{"experts_per_token": 1, "normalize_top_k": false, "routed_scale": 3.33, "lr_mult_qkv": 0.4}
Below are experts of layer 8 (counted from 0) of a mixture-of-experts language model. Rows are named router (the router's row for the expert), gate (a neuron's input weights, with its number), up (a neuron's input weights, with its number) and show model dimensions 128-191. Each number is 128 + 32 x the weight over its row's rms, rounded and kept within 0 to 255. Numbers have three digits each.
After each expert's rows: "comes after" lists some tokens at least twice as common just before its tokens as in all text. This comes from a sample of Wikipedia text that the model never trained on. Tokens count by the router's weight.

# expert 5
router:165082126107110114102161100150153145168110166107089160171102089087093149095139143146164113122137144107112166136111081139097123167098149162099103095097171096115095162090096089117119154107097177
gate0:099084196185123156125139158086174151130118158121188170091103143143120138023110083180123101068127120117137112088128089168120143157134131164178119141089131117102107102152118112148154120069124163
up0:073112131136079152092108122098153132139170234131152133125167144146107108139109135152118175123071134122149112143073157141108122117129134150148111111127088077182086176151118099152164174068116207
gate1:108147106149108154097090151152062092095082120109059086183076175149128092175016104128162133164046093106129111140128139148102086106193090127149068118130112065185180172173106133137144162094080085
up1:179088111114097132120098135131062111103107140135072152157078127093123139161096150091147123159063116158133115175128111166072119114191045177153092120109145095127185126154125161146142144074080137
gate2:157140175115170106130138167082154135179122146063105143098165145107114117111121143158103139038110160157151136100132111127146127122148143078137115084131165154135131136168182127106127099153125134
up2:145141150126093124151094126094151147154128173127109142118142157126115147121085138121156166095118099205127175166124159126140147181148097081180101137102201162170107135146172147136077126185144116
gate3:099108070136136119205115182110124098108114098053184102175117166139107122095096105167086168130024099156078106086117067120122144106110136117125185108170093176117120083136105140179126127129102127
up3:146086079127159088118119105122120099079184124148145068133113116173123118117126103117085162082121100094144087166073088167164118144107164102129134160095113120118072134089184117125166129133117151
gate4:108112079125140112071154150134122099178156150112142135142130126115069146138130121165044060143136191179132144109162134194096157118172137193104095099122138144190096145144054125094130125085114115
up4:179134149135110063211099086148090140157122115090166100136097126159127119142140111101146170125102176136128058122123106085161109137078144134117107110131138171084120151154161065108167137182122133
gate5:145153128196136114120118096122120076102150092133190099108142209055140148128107159163128132071119151104164078197115163152138133154122120058130170115121141203089157101184171152111116137139121155
up5:143165116187133111150115087167140088084130105090122151116133180090134147101093153159112132063145161140136079133090162155179166126120110137113156116152136171039215116184151114090116093181124146
gate6:089124189133059191097156092188113107117166089170140176110145102152163141141129117145159137216134140153143115110110134131177122121142162092156098129144177167108180196153102072135129106183117136
up6:173114181119138068099139119060126130114172130097178117122151215164154176087146100160115085111061167173172170162107172116105092149115187117127143175121141138063182105127138093143127116137134137
gate7:169124117150157128093138117108105067060070142063117122142143131138104104129073127147129125124148123089119146146083089181144248112134122120143050159165143126083157130127114112120138132175096069
up7:084156167110098145139082123119150143214171107208129158116111128130147164129140094108136137154098135148132097079175154093092000129110120127140179078085110147166106132144143147098113112082156151
gate8:137151081112175125120106146203095096103125149169141108141171109109159113167123149164141138138125104137083113186127178085148088089067137156115112089117124159107118127083181108055150136224154103
up8:139113108130165120139115141226148110098089161078113102144195119094134122205119128171123130128103143136095131194120166069137118060103131165098128106146167192076146121066146104078141089202164145
gate9:124125126111138098156133139165093119088138139091103139161177141147088141147080102126080180149063068142255175106117111128177122102112107135175138140141137162135107161160150136148089120116143087
up9:123119120113197141132117118143159127218134094133128143135127204163112166138078102079156114124130078150054125126117153075120168055102104195177050104106126119127158140154104153159178087065210137
gate10:076183154190164123189123140118164146135115109080095124075115089171114150112165154147084083141134117130147117158157101099144111104109160195159121103169119128085104166095110143145124124185124167
up10:088128102155108147129138117107129184140132083126115143127127097164086100110164093089112097107147074102123100127123150086122146131126084071169092101144135149130126162089098139156122086139086122
gate11:107083138128098126123080135123129164168112125113180234096121141128161101111142108154108141144090161178139126142171114136107144099176168088139175119141127157144205089156152152203068074140107081
up11:156098109190164123132142067076154130109134133132170042172114171150082104092187142096178160150104100123122159110055149125125141127150101113079032179143073134109104086127065106146148183124107122
gate12:088129189099095144099130100093156154122073151181115091130134170191087147116114098167170137194127150129142091141140058150131090115153146135087088137141096132156213119110134105091114103110153073
up12:204116054149152124150134153178125121106220115100118154116141057041172113117160136100062114105105093134119137137109156131124142127084077132177173132130155094093082141122125160179170151126098163
gate13:114120133124077113162084137098134122121126100190094138117072128185097162169161130162123127166137092135165155174124169131130151155141132155147133082166124128128145166161137133134123165145130088
up13:147142114085150110119168200142139130145147127105124123131149095129172108117131120166127148163136116107088066112079082050115073091100128139115129187110102146077094108154124151072181188151069178
gate14:161077114144141171100141122143108109078164104194114155145112162139159158137143109162155125154155150088143141096129151139078138160129158135108165121156119067135133060157118176200082109081125174
up14:128140120099126093158101091149168075161110159053155123179162147169089119162102124129154130142143165133221108165180089115064159148099044139153169080101108158137151140139107114110053140164095152
gate15:137148130026117107099083139132103102161111154172136161139143098121092118094104139129116170177132158144094093132188132134130180094156132155175124043162132127139118158155166106137119116108093100
up15:127167176043108117142115139091101125190096150149125171125139103159091134101147162077125154169165104142142090143187111133150167124127135162161139038128113132195114137125167107178086088135101122
gate16:096161132146113188175151154199127136136171129132143107110180153120098056087207104123052194156132133159143155119102089088174117125127105133169127149112142193105099195084111119082167114145093112
up16:126161166166135154093197139169140140118205122146122116116173059123100125119156088150065147098164131140166180104123149096106119139077080104145131126136143142146111165111148147101111126120125094
gate17:114103140120090152108056197144116134129098189131162123118117100145115135077171131130143095109130124145102152146119142085129127072148145159156151126173182100115135162140098100117158088119139113
up17:141158097078047094137147095128134143095152102079120140185066141150145167144192158145096128195061177163079124052169117130141165099136100153138096053185091149133121126067152093139050116098135112
gate18:161215117079136104169105152100061109109136132155149124086184154134137134083084105107109146106104099167165147108114148125119117159132186123174127138084145118111158136127152140107160157112114126
up18:127097108134083126106133154157166123099151132138136096123077073127055139185143157101138100116196144120096138086103143165144094082130049146102021079131115163133104106154116136081134196131117119
comes after: " ", "1", "2", "0", "9", "–"

# expert 2
router:173124131091102144099160111157172176161097167085086145155088092108101164087094142140164108095153166103090167131141082151097130168095169158106091090098149085156100163086096102097094148108099171
gate0:128077094105145136083144146094082125156127144073133189122137180123149070130129076143111085161139121123045098123119094138135107083109076087131147098126149113132119115166122172148103108137129125
up0:124073157123133137124116135133074086168123088148122091095113168162187131183129124142131091079150076133143164064115145072096130124125102118121090171104082154124147066127142113114129134162157145
gate1:047124092104114128130077118098142115076157133138145119153092125131134102097111121154152094159172148153163103105155161157117120122162108184106134186154121140119101106139186183129142223120087116
up1:137116131150134136136083142157114152081106077148128131164153138139169124105085140152116094113174169181197106089158135130145154131160117153138171131110109114109131096162181152058129201107076101
gate2:081105167136155088133135121130100136136123074058173138105159105149106164129125192105169112151214113108141099147144142131095109092057170120139130195093143188137136075073129083092104174122127151
up2:145152070108101195109114140099175141096149183174092134142113165133179123107121051074096150103038141148140173117082093153156173153184090110116109059170134094096087207179148174153133036115102086
gate3:144112121120147162061166120114075145094225106157094121178103120107125103103129095092110121089116143094201093102092057097105128116156108115142163136110195126131108114119109101087187104114080122
up3:136126159126157158181104146125175150157101092078157135044144175144184136113172149128172098148143126167096101157156211136129120165069153115151122081095092140149103131124127178123115137124119130
gate4:123138162132090087130159148131141138145103056146143176141117156113152100052092107089076129111169153135132140072113104117082157109112168140150118150108090121183135179106158112142081142164187145
up4:145169118111070146032128167072076142125102127127160142120163068092109149085082096146118174136125140096156118121129155096096165141109174166173144158098046173109113144157101109117139155108152137
gate5:201129186130164128104103125100181119124172152182134140142087113117155128089174120100110128151125110158108180099104148161116070121092133149092177122167140119149109076090122139162113090123186112
up5:171133086137119123084089122104110100113114180131114111154126094080140076136166068148195117146100130104150144085152070129108122059149068094172145138133125093108113170164177216139137165118155084
gate6:125069104108109164089087115181104100124058122136106084147073154086137156198156087211118138140149134104104098146146118099080160087172137147088139112110083150133141076137111108151107105155078163
up6:125166121180193101160157144063090170119154125179145123139183131152076055060061148061180134068114119141169120128135181152168069170066141127151110110142118131099131144135131138104147182106158073
gate7:089140113098143137132167129115099158127116122081141161180098121099093161115177146090117151088118094119202129171114160119147106135123157175148155111124075102114149137091188107157098108120149146
up7:092093073113159133120175107106137154139078123089136128200154122156101141137192115120081139102121066111165113148095148118146097137131160155124116132136131143109127151056169112124126114114155145
gate8:168116139190152139119101088123058116077182114131124129082122097194097116150153175132183092125121137140110177169160157106142086124132123145093154116161135145121086182122122107123112137102128139
up8:089162075114149161152114189120158180090116125154167128126113152084164130101099128150103168113105125175111148132167129138098140082125118166151127117125106063139120138117155146164197143122104152
gate9:134158090095148094130073135048099083045101146126171112105141153143067126162117112106079108158170128148142181194199152106118148101153118125160143120133129154175183101154138139125127109122150121
up9:109106091093147050122078101005061130075113126115158121132118145121148113157124070140093156165102120145122162125212115136125126104091082072117111112146102152216131105152154164114182049125162124
gate10:076120130169140165154109147151135174130134080223101137109128137129134093152143107146172074103133119117068139164107100162107147164151130074140134065121139094155120098171051127133097123177153074
up10:092108131152148135117115185135154183166160138146169111125128111092149128157145121142106123089107153171154132162138142158143144212126205150133099118096147142094111068118138145112070111127154216
gate11:109130114096151131167117103105179119161099141127130160120123095168126129088108089141111124147099142121141147132098162185078103123082140136127108184091119171054140120060122124126106151080182188
up11:094131105077159131147106098081174120145095160139100169139117131179154151074091098162098157146084151135159146129104169187110099121096153124148070151096135159086145119061090098145124168077219183
gate12:158124159187170146104101137035155127101099197157138137100139107140135144153173128104133121136062128141126154113159073118132149116142153133082126114075140163138130108199091156124170167107186131
up12:168099169099104130192086120081148157097140170079116149150109073138149107130158113150145117128147109157183148117159148114122109132080147129073161127083142143079156147139098137130153115144186068
gate13:166185120112135108153146125144154109179154086165077132089178126063089137098134094162111132127152101110155158122068124103093116123071182159113109187115105143171126075132123075118142101180110136
up13:146168180114148142156195072120159128152158067126130124089176175108121125102141107142167175099099130116159137143116113142056107154071199184150113186192158155155134104102106100164127121187127144
gate14:128120172152138113169126150096164140132035103196176139083158151135164143131143170132169075122121141141134122157157155103161156108130148127178119124043163138128133189128119148133082154110076147
up14:114103147124162165149100102096146179153093138187142118088148126104109142128144177107156088149151125162116126096151110125177154127135102246150125150044145123129141115140076125181126096148122150
gate15:152136132105138158128131124124147110149176183137120144144094134152132070121176141139138144110112102131139115114131131169151120156142097111129152110107125100104202136121134131196150119164097146
up15:129227108097122118154109122119096095100113120144123081104192108104070180131130083095118124139106157137117203124167167117148114125122077162128100097143115140164113130101158110137068149082161085
gate16:163163097136149146165120100162187168116123107111152114127119121193100111108158094145101136139159134116133087122112143084138177194197179133020129151203174103074155152109050166146125152133138120
up16:062111130100173063107187111097124140135162126146089122114173174116120113132168163089122132149159101111153116133115129136113136094079060097171105127071117144175107112121225161129135087129146135
gate17:086190139124134165079086112144153087124114131133190174157156153156168107169145142123065118108138192138165137099076099139117096113186154104129111140126140147164138092112168079132131132135152098
up17:086189145155127173103130160168120135122134112150217144182131135144142133127218133115039105110127150211121129099104084149124081131184116113112103167098130167164120026121142093093130158153155177
gate18:144122109189147130162126157118113130082095082086089110179114131089147129123107046116107173106137145188147148140157175101198172156112172148131141130208037122162129142122147142109113136149130147
up18:166141125208084134079137128079109100122127121110122108190101088134198129112068071073110131104143192136179176156171147106141149075083155164161158055153077100116131094126087119102118141106098143
comes after: "1", "6", "3", "4", "5", "8"

# expert 6
router:170094136120093111132160118145152152163098148098098149165085085105086161109094156171153095089134167098103166162089084144101157148099168150095091104095164100140101156109087094095083139098091163
gate0:166106139117175040126217173132150153177126137076049146133111154123100129148132107105134064149100102157150127117132157164137102150107110120117136070150130053178122078126119075107169060202150174
up0:127121096129162095115184168108134140146124081096118144142130112163077126131141079119099105096175084146141162122150146170118100088129157135082139091119155145171098148119123103078183098179159122
gate1:089138167097133173147089110137089150148174094105143105154104112164128128085132142092104176163192112099150173077140192166122172132112135168159128094135109097143145135047142109151129155102113172
up1:091141096113127116090099150109129113132122104115152091112092109163163171110082098173091168142167096134112188154136209170110180093131105172116156084141140137108127155072169144146152149119073114
gate2:135126140177099117174111209155130163072156115112130150140122154123163149148131125135126153086136075192080139051157153083077066113109148066170072148132110109089092109164166161168089211135226126
up2:080088081114113118113152172140120097091114094178044151155150171173176135127130126214054129091160148140113169089154090143084176161109058137114043097127108143126131099139122139154079090105153116
gate3:133153163095081170145120064155137105135175107049128139158164087142099146135100150074121158115186130118090104161128118144131089156090113044129114098123087091135142142144162112129102120128208133
up3:152153125097099151101141102180126126113165141155142115149124145114152140101129193116117194130163110105119102162125119153138101089146081056136141054117092143102144136131118111157154194146141083
gate4:111135143119139123102117187167114147116186150108129158118140131153100092081061103144230134119147123149190146111153147119140150058088158100106155134098116219135076126104113178186106138090128105
up4:152143112111109104177105104090132122089089109151122117156112135104155120113189139118093156087108106114101095117127129101110108172176091143131142160154132091141203121157064132097087096149178166
gate5:188156192152138078104119103106083122121123184170159118144125144121128161106140115137154187167070054106097160213094112097094132071202170084145151124118114160169155182104109135111113143201121091
up5:171167166141138082067143127099090160124135160193170068182125125144108164145118138109196143165056051097114141172099116110118158096174148109150156149100132134168150197155180128096128119111137097
gate6:164085120127167104119121232161120114102136151091121151113165152155161049142217142107162120139118165188119083116091183121112100110104128103088106128134162110114193081152140139152150125107111122
up6:118133127181165148048159170144183126107139170139113141115155096097118108109135152091130109079113123086117128164055110112101107138119179106142106134135158052127145148123151148116145161107111113
gate7:122118153145138186181112150111161151138074123103161130153146190087152120113115179082124162146149133109175132135141123171198145144210125094145138101149131156094180083115148119089128134202153103
up7:117118122128128195093051137127145141110142144092141099143148200124120112115134141079125167144135093138209126159113175187150152126192138137149168125194098130108157064173148093092129141168138092
gate8:122138075170188152165161103183146133145122165114128155102139131155154081119118132142093144153145107122130130081115126134153144111112077195178140095092147129134114111179150164073147091140104116
up8:099095125180149102131161137149145112149040170070091081162133098158069062139171159131107099107137109148154089129120111135093090123124109132182103156126121095114118069115145178098114177126109145
gate9:117125135148177184072165130085116113163086099114116130169126089105141090089173106134151085096117153157062089093154130096091128144168080074170142124114188126105176159092145162153172120122087063
up9:164095132159126132105189156106103105145113102149151122173122098033145088116187064160164125121137133187047106103118138125023143143125115136182138112087157120124114135139123183160152112125135070
gate10:126136147171170147158104188121093144144155183085170186128172047141141156120087111158139129129140185078068121138094115113120160109095201120153118100120076149050181117124089094132135114137121128
up10:143136141080221073095159184068119126119111130100128124130096119154089154120120152123157157107106127161127111110150181109093076160050130072167159100163125126173115118114108136108120155110160162
gate11:156047121173088111094109128070187106152104105172108103197151101106051143158170164119149074178180104139179143133105138164155105099173155135122105142144104102137172144118178174127135158140122112
up11:180098141200125130143107134101167077081091126159157116098119098086095133168206149092127091138125109153156100132082159165137093172107149108194125094164116119100030145163158146116107138190091083
gate12:107176110117177158101122169133102090098121159107116121165192191078133168123181122159151144145114089155167104174162178171108114148083122183136139096139094038143092062134171075146116168124147144
up12:194179175163169152074179150084093114162148132156150124084173135162131122119137111132107169102104163086178136128117137108067123155160063080152152122118130124162127124117121184166154143148130140
gate13:147133118125095115122176147040123061137083037141117083141178148110138128063145097186134166175129143092129066124075197135118102138112105120091096143078091136110143122097129106172148101090151202
up13:138116109118084105204128134065088063118096075109142095105171092132134099115116052142133171119208090108123140129158189118089084159101119120095124128119116120136151093107097069156090090100111168
gate14:118131126126115119102168094166099136154144091180135186145123118105114083148145162095145100116146158134126144100154101162126100131186150169119168124180132137152035120150124068218059109082112143
up14:170108150156144094172114148141186141154146143140101158081211146113122115091117131166122185151152112132172199123139123124151144169165202181115172105222140102208154124131109113177107122096141111
gate15:142105120113097149049157135211149148151094107189106172061177123137130110169172166109161110079118161149147133144103101111105143134072072205146107102101077106151101071135095144132174100118118132
up15:117107128087131116159194074114138097116067102177164130152151110140124152135100108112117102061073195165162096143134093129071098092099109122149119145114143182150063127151140149115120101173162114
gate16:143116096101154163089059143150172108120133166089122138102106092127113148110130126099120139146157125181165070158125146146147136114194131101107120120108091114090132124157066149127065125146138134
up16:105144079116180124107120099164125109154105137057138158137095138080135127117134140154143191110118136139180110147128144116087123144161080130141146108121146098121179097125137124138167142156140103
gate17:138167112120114133160130124099147151178087127184122148096105113144105118131112098169101119132146181098137099119139136131142164111131117152107203159138133168117182109127107107114170126121195121
up17:128123129117175105136166168139124110138050162117131153125117164120094144101234110108138164142129097150111137132184144117131086085133092093142113160197142143152138116113102193074079130138170121
gate18:075092146119151083092111162209113136155117129079109154122075112153131119049088199114100142127149063102097064114115169150156186143147120071163173132143116174104113120098106141160138146133113147
up18:148171165146131170144100091084082084136201114136119123157129155139138104107156072144147125102083181175149148124097074109105098149127161133101144186125108132132154131178111140112164082088188134
comes after: " |", " ", " /", ";", " f", "°N"

# expert 0
router:165094129120137087122156120149151150162089171092104155165087096092111172097145172124157107097156156107102166141124086148086128131091156152093099094097159083141098140092094098115092167122094160
gate0:121168167090132090120100161115198119123137139106143150102112196139101105138123144124180138101105120123123159128128161121125104149115151106099119161113106084131085135181145145108088100139193158
up0:134224092113145099144138086096139091133128126183127150120136128135116177149121109147063174106162128199120151127127162170125131169155079095096132111165120124088152148093130106136148054141161138
gate1:083120124137157142054137171114181159131101069141114112070133145088095084133103145110166096141153157161131111135085136151107139105057107157081148094125168039081199137142104184104128059119110118
up1:205115150135083140171079115088119084116123145153201135086182116121123050170179172106099177093126132106090145094114089113102133139138206140117127156138158109127116095137102120116091142132098112
gate2:148195136070086141129141127201136094113166150163056157103150092155097110127126099159087142104109118114092168067152091147122141125231121113113138095146108201144096136099135138130102097119143075
up2:154095147057124089130124149080111112111131072123146121159116157105144162150172108089103133107153165095143094122129089193098063191151125087137148146081191140081210152061183111123130138104140126
gate3:190096088201134137134168133095129161097140116129180106158114137156089133118153093134101119103100149150106113160083096123126157143093173139166083142087108224145130067114098126169101163168149119
up3:191145057088148174125153163117124154123146164107122095090134149135102130148176149132168145096126135160148200184167073089113156112118141200164113096116199168134173152078157158098124152160113136
gate4:111128114097107125137111086176155137134130079138126188121179123159094135170172136129102157130123190107142094097132158106127122089226146116150097175114094126130120045150128177063097085166169195
up4:110126147118123138148119100131171161131133095152099184133184085138108127166176132105108129098136139111129127094139124119144143138227123109140112159102149131146085075088151162040128105188186196
gate5:132100091167165103127124162111184124147169136123102112135154187091064144125173111168146104104095159086142144109157110162088148144134105115148135082217147095120141119136136141135125119122098066
up5:210094098163137138149156163116143141147181146096127164191086132097098125124155085096179179114144134113148140068163081107145133123132085098120067153140114098135151096119128103166114124127125070
gate6:093122177082178181077149084106168166100162086120138141132117154135137121092122124179155120151132132127115165104092089163138214152161177111099142153116092127105088058172123149119107176129109089
up6:083111119091180152099144094137141164098139111126123170168117096148092157155110131156189205134114183074121111114094164141189122154183162104096111141089132117093110131143125143122149176122153088
gate7:108115077128157169207181119113094162177172144154169147140131136165202123093118120158119174107117104124136111133160129165049169141142086069096138189139154118155165128116165147138143067088102146
up7:140121139073100123132112076079062111100099106145117171119080095083126162117108146150100148095105160129100116144140142091129142119165132109140105060129141059121163162144173092115157078111077166
gate8:090151178143173124104083128164114119065112138164073170111156129173098190112171146111130180143071098129149166169124113091153202137132131143114123175191134137114136118179114109135117070180100116
up8:077128132122147134123112117139170101088155151140076160144126119164123138149072126135154141119066129124164121170103101101128135154127104168121096155161129119126175129142139082045091117164128122
gate9:077096107120140119143075189135085143134089113141066130070134155109143114126111129089102151137089194166165163137086047088094106164103127098203117175150101111127101140125095135150124145065136118
up9:097152077129122143102101139136132162076097103134145156122111153103091112121142072120108187118087162124161173128081062113101124208115067133182169166144121100135181138131119147114112139123168128
gate10:162107141125122141167166138164093109111160100147125083127097151146137138146089093137114101147182113159146085110177141056087190098096097156199098087126116131098146125125181128130173091100074076
up10:148075124145170089119190187121075092117084126138150181118129181137114124154119106107131140180113156094126071062145148128146178140150142112138159129137155131120057105163186156158123129138085111
gate11:189091116101165087165111174092116138096130100154089065160075134079094128129140105155132111121138141149106137097140134069093100116103154126099145078152139111182112123118100180127198153144147194
up11:142134103119152111171127107120144141125114079133119127146167133098138148122126142122132182131155159121077130151115139084104132121122154114108144116035111165146120160045122127089127082092121209
gate12:103113143169144148103128108082197091105161101156162130092104087120143097131110137095157108157134133158119117115140111126107171126137131172103180106110162145157112118144131214098160112158089110
up12:129137142161101062103082129130145121083158093143092116111139121144141146117107124200104113095168160167108080119137154141114122123146169135153118127205139104126113136177133186093107211140127144
gate13:111083159095121139143163095149143172116127149082125091112173136170154145111109104113124075084113114096155154141139105151070134149180143085145149084132146181091139139127155150136118124203150106
up13:147106124114162100198113119195099118158105100135157168141123050134058116138166159109118145123142142089110090169146089093132135117135096192096114125073180161145127132141150152131145131150192102
gate14:073128123221123086153113134168147112153133137157099139137122111127114115120063155141157129142177172094070177087170164101075120069146119110101118155093124131129151164155140169139125120141203196
up14:133075138172164159091153170120143144140142097105174102113164074171176130138154119064191142089112084145168097171127146131133120108118156149136124154168104172103137137121088085125123113088112113
gate15:216126136078134122108168118193151142123117130102121129117153125088122140109121116144083138101146100119079129119138119092136120097129158052138119097089133165159126152081111165134123121088122171
up15:201119109093135090141115100140107127142097108123126137136162125077098142135100134103131114109160080127104114101104127116149130094131127056160098103124139198201124124096106153125127123112138171
gate16:124123152109109098151096137166102130127101186113165114174170138132135093128178100148119166109178145106086192101100024088183112149136119133089121150108154127162131098126142123100084123138067115
up16:154121145127154087143116137187133166154097182121101150189119155096148115096199100123113097098175067108156096111058116110178116116129115140071097137135148127144088073117152112128126148128082096
gate17:115154134169099132194098147238142135081160134081149131030129152147152125111110125152146108124083146098109098148103109106122177137135129096116074150067133132189206156110109107121106138104160120
up17:140125125124174081162174147048123093154130140112188154217124093107131094132125146156152157111114086168114161117148198125084115083106168103169146170094160170106089117098116126100118124099102132
gate18:175128118076106099101077158136121121131144101091147108097128141086109157120138137147151145103140140111068098196119159079153189155147124161164184120086146136160151125120133067140118153137141145
up18:170164152096153127119102160164163179148127076089168150098092094146159123087103097158120152067148106149084100161116108126121170181165101136157154192107153120171109069173111092113126142099167124
comes after: " the", " was", "4", "3", "7", "6"

# expert 1
router:069177108095142101097133175141152111075115150095129151079114141178179148151169156090082157107143147105097112142173138160180086142161081152188171124187081164172129081149125185099125122139135089
gate0:118150125133076181132169117070136111189087124097134117112184109161108145177123144166165075105095123130138084151088108143111095128144099166176159060124099146067132125136134141069059106127174153
up0:180132168105124141115163160142082055110138182147084138119153151154135126140160149145095183131132153094240072176131141174173109139188112107122123162145128053145074158127165174117120153148137164
gate1:205104169113180157140075163087060118105173140117140158162126147095136098100195141133109147151096084086131135138133141137102147113113061170107121103192100102076180176131121167116146126129108136
up1:115117167099151143148098155119181101105117128083125112140117171103127202109132142224112153133150078133115138099101069091125187129135107164117138134106142106121145067120097146072107178120145141
gate2:108073116142118082097172059137127129065125105163135164160110170078087147124155166108124127146099127167076157100090145140157138153120161112160111113173150168186158068154138147136121076093138170
up2:137106100141089103069144187064119141124087145118073152072120102074144144151142108085119118132162103134115096141060142182063095129090162158105088146111116088124068150117141105148072152156152114
gate3:098123128112086127178090114196069098115156071115142082124142154124144152121124172206109153143145123108159140146119114048030114149080116159118151125155102156164187143146127165138084161101138125
up3:147136163128115145114177145188159098123121210109157187144107169123126101129126122129116140100152132127074121123101073180144146126128134137144116156160101129161136117156140097191136135153134145
gate4:068094081146162142156129192190160131090100127079169132117138178150141137134149148113119174115123091125139153096143133150182149139153051105150082173126179115095110122076141089047132119139169125
up4:137071150069089087114122152098136124134068138147148163149168116133145154112110105140113087152137110110148130112126175105109142112076119085186089145158140178071120075107086119146098088096124143
gate5:126104110117153153133126106095147133136186133170125123126142100131145110183097081212055120096182140114066143122110118086122094149114177078074159087135130112157160146103103128122181082139160072
up5:127170169092116148132098134167104177110166121120105138176135110143110101114205154032177175126010094133134111147101127160070169108131082162153112170123138118153100124142125126127135150135088133
gate6:096109059225123114141110156122096106122185185110102166135099132073112148125127085174212136145115150100101099146120178119105169106222125116101120093111111100126154140083160125106126116058118145
up6:154133146063154140163101121105131124155115082173135141088148137160142113136169119131079164103130130138136120194069129126090131150088159141085169166125162094096147094154091113138089157138187132
gate7:158107104162083094102109141110135130092127134129132146108129119107178157098123138096113140149116103155099190131141086164103138117172132119158116152137169136114099129136099073111147121170160107
up7:131124125101102121082114074132112144123132078123192125121099128104125166132105128142120124117138191100123147044160133132113150137118087131143152138123104169119165105110117119145132171190158172
gate8:118165126110103179077118110079138096113150116111058102067094138131162042095161139093106145066087153103143145160141167099181108125093152106120160100126164141155129137200131121150109167114108126
up8:167089138152170108198143149109118092110071119160145132139125146101102152125086115174198105196162100206087104129040104140063146126142084126140114121130121109111115086112087133106150124151148147
gate9:069069094140139071179158086160121140098081128147141147098104156113182110093154159118186128055059148115175144149142086159106112125129155129113118086091162108113124084133161189124118085078197148
up9:231152148084132119163139111122151147103147166115084124083116103142139107139101145077125103126155173164139079139080078143087101142140125107129137113045092149111148135077141120181182174109100099
gate10:176101049170137158139122122130093068093120129173099104114134150071143143143106212114089125195159122137144155101170160088144163098112114119172152036105163079152172109144107139095154097078082123
up10:085155162160115111113154161073066133123154120154140099090125077078082073132135088119160136114119107091148106152173138131149114120112099054148108099107147154182118154130108165149101127148139166
gate11:089077109144139112125142110094091150136166128161152081116172147112124159114132147129086122103158113177129143069123146145108200098053118161078088095107123063112152122051134109110144119112115145
up11:105120136166070159133106129038090123149097144147141151140114068111083131137091112190087175096236131142094115069097115059133164052145114101109185114092127067158194096158125131097122135084147117
gate12:151119118162127196098119136166116145117124089127175109151129095118145173052118133127154076187163159160097142124123113138161181108189177156129136115187068049168163144129134145071123107132066108
up12:127134136124146101120163148101122119111117111137118157116128159233143132139171074127149162154151076166132100173145100165137078166118084160104070152090135079070106162136125096083122100124122202
gate13:073140189115119177188167156131147095145071092071090109148160114136101091135176157115176122132093119129171124043128158120126118142106088178156107178081092107108138119116150072176132067120136132
up13:168167022159121080106106094153130125108132071128153161071081103101171145136110126097144145150173085222082133115118109098136160067142155143123147113138105100084128179131079072076176132101078103
gate14:099084136106150125156120140167157150102098120115126131094109102122138138130150173135110151145172162161050120104173139112152130184153129109105164121126133115139103152123100126052203089115123127
up14:110077134151094131177048120124129121178180122133130106179135128145193109123094131094158144131134169143108141111180132172133069124147111108115107073093160144096151128073136148135123164068133150
gate15:170115123149188137118231151047094081061070128096085162053118112110163146136143101135135109106108154147090133074144133158120112118107158118125077160201127145101164116098145116072140062147159179
up15:146118114145176120124179109104085139089102107139093140114116130121091176104170091142142088147131096119113124081167101143088109128092150060135116181153135191094153138123109163093118105154182170
gate16:181149109057136173124123112142162161147154158121027071133115161157127141080122126123098088152183133128142127114068075159145196088083150104142163147146087088132123158168159080153147068152135118
up16:157162150163137147098117110146155115120163152146071140136132116110071084088135204135132105124164131116219158122129083165083215109107135110138170056134100101077103079185157095094132123149202113
gate17:135101137140158112107131176144110152168123129050145138162140097137120155179103088107102080178166111164100118138171168145082126133114107144099095109108150100153142127085091103132139106147101184
up17:154152174132076119114182156146090148123149125129159159146151131102138154141154107134137159127130131092094096126092128077095137107080130087071088135123107124076120145134176161104098135081129175
gate18:139176097147163146105120151085125156140157111085116120078160111167125161125114125150082123081122030103114150196154150092122151120138125126152110154145111136159110191083109169152124135075144120
up18:163109083112151150088144147106103098157157085086119115071153114187086143121080092128117090069113000110114166192114142101097155127110131148146113144183111126152123182090139166123151128130124121
comes after: " of", " in", " at", " |\n", " to", " with"